Weights of a small mixture-of-experts language model, trained from scratch on English Wikipedia: 2 picks a token.
Below are experts of layer 3 (counted from 0) of a mixture-of-experts language model. Rows are named router (the router's row for the expert), gate (a neuron's input weights, with its number), up (a neuron's input weights, with its number), down (a neuron's output weights, with its number) and show model dimensions 192-223. Each number is 128 + 32 x the weight over its row's rms, rounded and kept within 0 to 255. Numbers have three digits each.
Before each expert's rows: "comes after" lists some tokens at least twice as common just before its tokens as in all text; "comes before" lists some tokens at least twice as common just after its tokens as in all text. This comes from a sample of Wikipedia text that the model never trained on. Tokens count by the router's weight.

# expert 17
comes after: " ", "201", "200", "202", "–", "199"
comes before: " |", "–", ".", ",", ")", ")\n"
router:085174141071100091164122117111120135156123098110120113105162077153129078132081135110155112108129
gate26:116175204110124187149103079104136121130163135181104102145091154141169128116124115202088118145089
up26:042088129063123112110144127124131106137159130116113137180129082077101178153112097129136220140100
down26:063105085105155133113093115145153141120121182090104146115140144110168096065153092171164192145096
gate27:130166135084147133194107122037113089154131131129162212078151140087159115146156113079151129167126
up27:181157100128084091113159158184085147129127149105112081173138150191090176140143090128097081151157
down27:132075121110170102123105062167130098095153160123100059155136166157163058092143146121146120144140
gate28:109141104115050057126125134129087066126156155081108078105143148155181143138091143105113147144155
up28:043157089177083161161149145116056179173150129098093130155149111235104088112151139169141142174098
down28:142113108088141090149124082069092139146106130160094143163168134045121102121133112039142141166154
gate29:071080127122157120133134131129120119169213157170119146125139073117072057130112119117116075149120
up29:133115081187127127147117150136130125145146141101124079156175103166102173135069160151104145137147
down29:067110133133176136146094147137160180147163164175146134060145145115141098098135121132095120120066
gate30:136082137066125125143136118124120131083107119123185146109130153106150115132088118108128130155124
up30:165138151132052094177145138138159139136144092129135165064156168106124098128127136155127132178095
down30:095153142107087151133056114086092106161098109130157156150180160133107152112075118105164157101090
gate31:178087186129134211177032159138148104112139164077161126082085168108121143131132179045083132123142
up31:155128133141149125139122079122096110111131114174081149085128158104169177141087188149135171086043
down31:122178121145154111161163126122112109085132153101173162163141160145154161144188128122157145115101
gate32:129168134063108114128083138111114127116178132115139129130099118101161035118111149123119140114144
up32:170137086135096110119158128142095163087094107140101167136112152136123130129150052181122145087106
down32:177116153103145090111118153139139153141112146115140181112092098113153134142131138115113132128109
gate33:147130102164150126078125179134170074139153153108109187089155125127148126072086163109168046085134
up33:104154120095137103122138111160072128094130176107170106083077123189180110134107088135134125115045
down33:186084097134143095115108130117167123027150105169121178159160107171104140107124122112125147158128
gate34:180140089149148212146201155091082128114134151137102106144134154125154182178137086105052178109080
up34:121151118190111071089095117142154199151133092145090083153113149111044156126064067161127175175112
down34:105121105127140078133152112073152153107123154110110131144101144137093145160121159132137122140143
gate35:076060178134073119147129131104089105163165103060134154058128080052146114130100094126103090091117
up35:053089152125085102127116135110045150097136139050165104127136098130128067137111134154167077107110
down35:090124200143120179076041088118138155119107111156166120115102095114137171114158180140166149091084
gate36:147110131135069105154152139133103146109112154099140131110135144106146140158115126114051177139094
up36:157219139094127109135099111119154162111143114137113074094094171113129125101149089058157139118083
down36:147183146182144158142121079178144140079110097138139111117148099084128121168138142124190075125119
gate37:137100158153155136134104135085079152096103155092141130126155103112117139191139124178127085132084
up37:157132102133148134128147159122116170160129148122122136146185098158090112168108134173163140053122
down37:105082200153199108093133167152070134130140124099157123094094084119052105099141111154099184152174
gate38:136190150119101102156146160138160108130126053087175103117129158144085123066146124131096064129147
up38:153073166092144112135109151128100094186123123175130167127082173176160085160089120118096153144067
down38:100152112101162151100130154162138112106180119092122183115149106155120172174134132089098130171077
gate39:136139133120090124103195135169154102119146149131118119113106078116153112162131134109134101130137
up39:138118155082119126102153115074074110097100081173113116055103151160054090162125157115113165124087
down39:144169121134109122156126136094161068145139139135158121180133115100097154130081067158119106131127
gate40:103123135142188124160164155093105049069098110153091031115130093156151172132113125169157095160173
up40:087096143171124156148119081096160116120098093145167130117157138118114125143147118198107143172058
down40:032137162149069161128154122150136078119130092148160128157103137122170124145134106160087113110110
gate41:072072175180073121107097143160116152152166146079093162054129143125149151104142144108125170103130
up41:139101172075088071151091113068170112125132106088184131105176142064129117077141124080172112111084
down41:101136160146087088139178127099144152079097131108160097133225110180125145095125111141136075099114
gate42:119133121193172115092093120107141088088144117189142115174149105095126103103156126108153138135085
up42:208156137136124115141144116168150130104103097097094130195173079158094168183104183141126227124129
down42:123192118092195177137147106186131102123159115094169111114088137194107115109150139151136138134104
gate43:137095105126175094159109145153094121129196124141110048148054090184193148098150178107150064107142
up43:142120175119134127116145172094119068161160086129083188133125106134125129173118182132168157097083
down43:092193105194123174117134130108136105160066162190110128161130175199148154104075157088131140110088
gate44:075114183089126150107182163124148119156148098074129118118086145074070142152170089177088157137110
up44:084140122103156156132140129099093152118103093164110083138150189090101155061155081166114110146093
down44:093091107143122132076122180110129147156162081127164092141071146157200133058132110114128116109074

# expert 4
comes after: ".\n\n", " |\n", ")", "0", "\n", "1"
comes before: " ", "-", "==", "===", "The", "|"
router:076113097117167109085145159121104081123134160091081123150104114120107125177187138157086075074096
gate26:161099111101147089127109190132105135141166157078163115111122121096194098115090170143061087147134
up26:123109123147168098094093177126097128156129212116226168117130134157152148075194143214060117126152
down26:093117121105111092126123166067103086223130137112185096187125077073134223107165181165185143148171
gate27:160160149154118132150095118098146117159130180194133075138148071141133138121160108098111097053147
up27:098091120097132123122106198177135121117108107143090122113093159156161143169122206137130156134082
down27:121083133088109127125156121129128103074143102130126069046139117102102093098110083127067137163126
gate28:103091143120116101112158141108091143162112119184058109096133113090162120105153138111102191084165
up28:163144146050143092137099080133104190186099060167129157117128181180096099124165135094148137053109
down28:087157138168126143135141160159110166090098082104159194112129137129110176097147126165148103110162
gate29:147137137160105070098178103120080144079109153142173151080091127196169134160158140163143118126144
up29:157097070134078144132140148147170180156126110108092142086129077064092175023148110160144107109124
down29:152172176077097153139115127146100172104132096081130141121104122093147129107124107137133166097150
gate30:165149102211103159112158151170095109083160131085122126073178144095166132182077128142143097126143
up30:133102172158094126177119148070183096120128171172127124156108116085105118110121155083088112100162
down30:138156126126152085126188163156130127126109100062140095149186099120133199184145148122125102078163
gate31:162147134074119139142132102132070093114124119226146119161110109113161084150124120182196189134130
up31:085122175152121116110168102082141075108106155170175129148138096112153102162103105117129146170201
down31:146131165117133141095110168119129104120114126130086051099119154133088203069127042118089096075161
gate32:159156066156096156223139119126132092169122167070119135072104080147107080158121097117085139122117
up32:150101061144083181168133133179181111115082190114103124099166109139064119110103087174126076128095
down32:132134105150205090150217148166155108155087121120080146175114102112130142075148092139123110141053
gate33:111204101138098086185155136108173149170133103119148132144163171115139086101164097137129149077143
up33:129161123134128121198122149147087101102092164239129090100148129118096138115108163180127120143104
down33:176133121162140107069132114178121086155167104150183060097096098124161134056135180133067088193104
gate34:091155131113119094123106119136116130130121156091113179161141155126097121171122186105090134097089
up34:168108082177138186134123165131125122112094090174123134148113193145164119085146139122104106127178
down34:135141062119096168159087095144157177070105175124099165116109170125098133130144133144106108120146
gate35:156136144133102163085126149122080118115129121163108110114118164099150156157115113158146160124109
up35:098114125147138121115107103162139148123081155076164124143133065130133135131112123194130136206165
down35:121163138125134165106105111191125161115066115121161107103110096096161087149129062172117112143105
gate36:115175164133148168179141140160122087150081159132087088124142106172097108158137110121137236112148
up36:087142168111163177141177140072116111207141108141101088116139137141101096137107097094151128162174
down36:096091098179169172117165117098112162094061191146126068161180117121175090136108136129133145140148
gate37:096122095064129089121064129177094115096105123062107139138150104076125078134167126165114057125132
up37:149164111085172161191119145169111122122152185114118130118131134111116120109074212112071143197124
down37:145135128128179087157134129160130067120182087101147136168165138079125155095163100116165105177110
gate38:158125126085153152123164193084125143160128127152088124110154159146130117142096124108114134118114
up38:109114108101147178086145166137163155137110054167172169097134148143149120109123118100133104084102
down38:138089133073161098125151161120119134093121136160101122120144156152111077125093147174070153119168
gate39:146118102166145139082130085140138070182170158109140152128073058138149152142080137148084154149106
up39:119127110139120155131115094099112123114134078074090191128137080121122182081126153151194138138128
down39:151103122131136070130169112095123112133109088138086144189114155115069157138143157093160123160147
gate40:058165134161080155154144104153092121100159084145129168165154183149131120063129182100095051107074
up40:160107170125119086157071130117111127126104199116123168187145179156074100137100119164136126105138
down40:089085110116148153090140172145133146134121137107130127087103142064121182145114136131137085122135
gate41:118094174103106125107135155167119119211168143123124099116159139132164161126126115096128152141128
up41:091111149103170194073092168167095126143105127125078129055162137135120145115103142114183151135131
down41:102074132155087132103136092140067123160093118146154175103106167189138146114177119141127105083086
gate42:132137165189167104078146128086032117139104160096093150155161116138139100152148116117147095140109
up42:234082168106080117154093149151121135126142102136158136105164073139121134058138123133130154127104
down42:171106123105194141163140105093121118108023130103146109098183143175173094121191068118125136090124
gate43:115143065135131075130163131158090110159111185075145100173174101136130110177055157162114084077087
up43:095103078142168154183135130117112150104105133158113136150130130162118129088149150110128111148119
down43:127213144164171105146104185137146105125167101174132173132115122074166118097139084129142190117128
gate44:099178121171158099129094132098139077113110150139130164152129157143136146144143126171167123148197
up44:088121103145183155168126080126097136099114128140118157095181170164126121108131154173155131106144
down44:152166162137085105121095100137151101133091146177154172112137087113122105139126080160102156111128

# expert 12
comes after: " of", " in", " |\n", " at", "\n", " to"
comes before: " the", " a", " his", " United", " New", " its"
router:122151081100113171162174103140122087157128094171187087084095109149105124105099114095124159104182
gate26:149152123129149108086110117149113152158163127082166135116123151166119036081063098082141112140149
up26:071110152151119191125129044078123154124095080095141088139143118094160090082106123098165173120166
down26:156142130159165098152112144182141111097146107078134161195153191137124119116135179140121173110213
gate27:125154149106103143121189123141122161131096098127127081117099071134157126098112095114135132187158
up27:138159172154079172101131160132136146084079139096141156193121090143143117133131133143080152131119
down27:095168163094142152078139147132107117119163118181130139125122126152133121124158157179135137099105
gate28:189114174119144185072141143121109167092088126122133121157101162087112155166185120136097131167131
up28:052137095097085101148134097160169161080120041149156110144133105169117106075118136110128138167092
down28:122158110095099110171158131146087114154149144176157103090106097175133194102188150110165137083081
gate29:083195163073131152108118074151156127111144116186137102093144121138097111105084122131087101110167
up29:081099144059214142114102114148168135175091062101170122189105167110055136096179152114133106117133
down29:100123137145145136134129214097072151135124150124164103138110034143116097143125138141074158121101
gate30:136179105130154167070149159070207126135142153181092146167154169151121093103133137145107105161085
up30:133159145147152135098172111122141178128133173098117120135156127099152091086113106182096084138136
down30:109122129119118133121134177100138073121105123173135130078121169139119124082135196107122091120119
gate31:105146170124141084108108121132069088193181147130079074106108153112121115085116162075100152137108
up31:129133154082123120152136142125134202133116075144146137169109135162150083140128117100124130113132
down31:056127107169160110148108150102115165138118094076107135163101074157179147120113122127124145137153
gate32:164180182095107152139150091066184181095125141076165120142138165098142159084165115212116127130154
up32:121150092162106084169102183175129139127122131164062168190093171145141128167079088150116122177156
down32:152061040111167145115137181134145141131160105134110166083096201112164075116094102084149181158065
gate33:092092148103167173185144086048129120134114114137074171095150112135143162095206137127117169162128
up33:133134186142103117145117122155138131124155100113089115121165144140140135099141126131118098140130
down33:140119158129126139086154152123127058137121098116126152111154176185157116123108188080162090049134
gate34:140185148161126092068122131094163152173135113102123118130170088172120166142086081107130054147120
up34:155155154144170132071123093152182106103117162126095159186077129160201137188117153076156085109135
down34:140166127161106136108122142184103154167146167170138111114127107090153164153181113153115103177149
gate35:104127105115142133113151188161093107157112198119182107146098121124139152188099125148125093150173
up35:098066119146143145114141129079117113130117108146159156086154080175135140138100151100120097178123
down35:136113079128187125066137108089135125124115112152160127163106130090085134115088093153127182105117
gate36:107095125141171133124164114118138098066166114126195113098170105110138112062166174148077126141155
up36:112099125095122120139086151170121149099121128150145137121147099134128158152114123104154154166167
down36:149120118123148145129126119150095126206126124103219179155137133142157165112090132096080075090094
gate37:159151111155128079063107143105121100136107082160167088136201116146118119059116162092134092169101
up37:109143076155134207128087170165170144116108144148148083128187184109169139140139127083072118111158
down37:066105106096127187139108097084122094148087190149150147144092136109140095126120104152131172139148
gate38:158150110162082105081139196144137116113074176150138134196190120091122123170098130135174150172129
up38:126097173110131148143114145126120103143165065113087108147121136144110137147137133113078078116137
down38:112091169132095081225133192115096141098133096133067111130150180146050099138091105165131147116158
gate39:117111131159170110064162102117103100178176099145206134099155108112107142124158120127053106091143
up39:167172125137148157139113091131168064136173154157087137151145112188105100119133144160102149083153
down39:200145131156177166105128093088101159132126090157150157149163137203059145130107173140070106182120
gate40:144101140118142129122154125124137134120110119151107195069111167097164167165107108124157182099108
up40:222106146136129134077083103087189116141119152128141100151119113068158137080156124097171166118132
down40:126167142165058133117178113109151107107148138153117135122152091130128101124098118117113091082143
gate41:130142110115108105149122092103063138157121122159113058097168148162096141118131149104117168129091
up41:092138204122127130083126109129149125168147103078150157110112152100148178156120101133109088160117
down41:122140079116170144102111114135127105096171169094182053182138112109160081147127155126156139154158
gate42:125134117133106123112119159128147061164118135138170069087138173090149092121111102115212123141099
up42:133111180118091122132174136160093163143114184115120159138111121156075146125104186157078095111177
down42:090118163173120081107174104172080147145134103146099104127144168142076141211081126124133179143123
gate43:098141113068105126121070121140154132131167169139159180049101168157078154150070097073100145180169
up43:123167108127118149118134102103104153171093173067148123099079101120104115121101155108130172170154
down43:094153108145151110111162098101114152139140080152129129125110145146170107045100117172104093191076
gate44:132136129118101145106091112115096171115124078197174117064152110099149097107096083115145148183140
up44:137121150117191094117176092159107125145185138178093142148113159127091110124109097111141120119060
down44:094097197124116116123128190131115124095137124144182166088185147105100117093078126057124121127124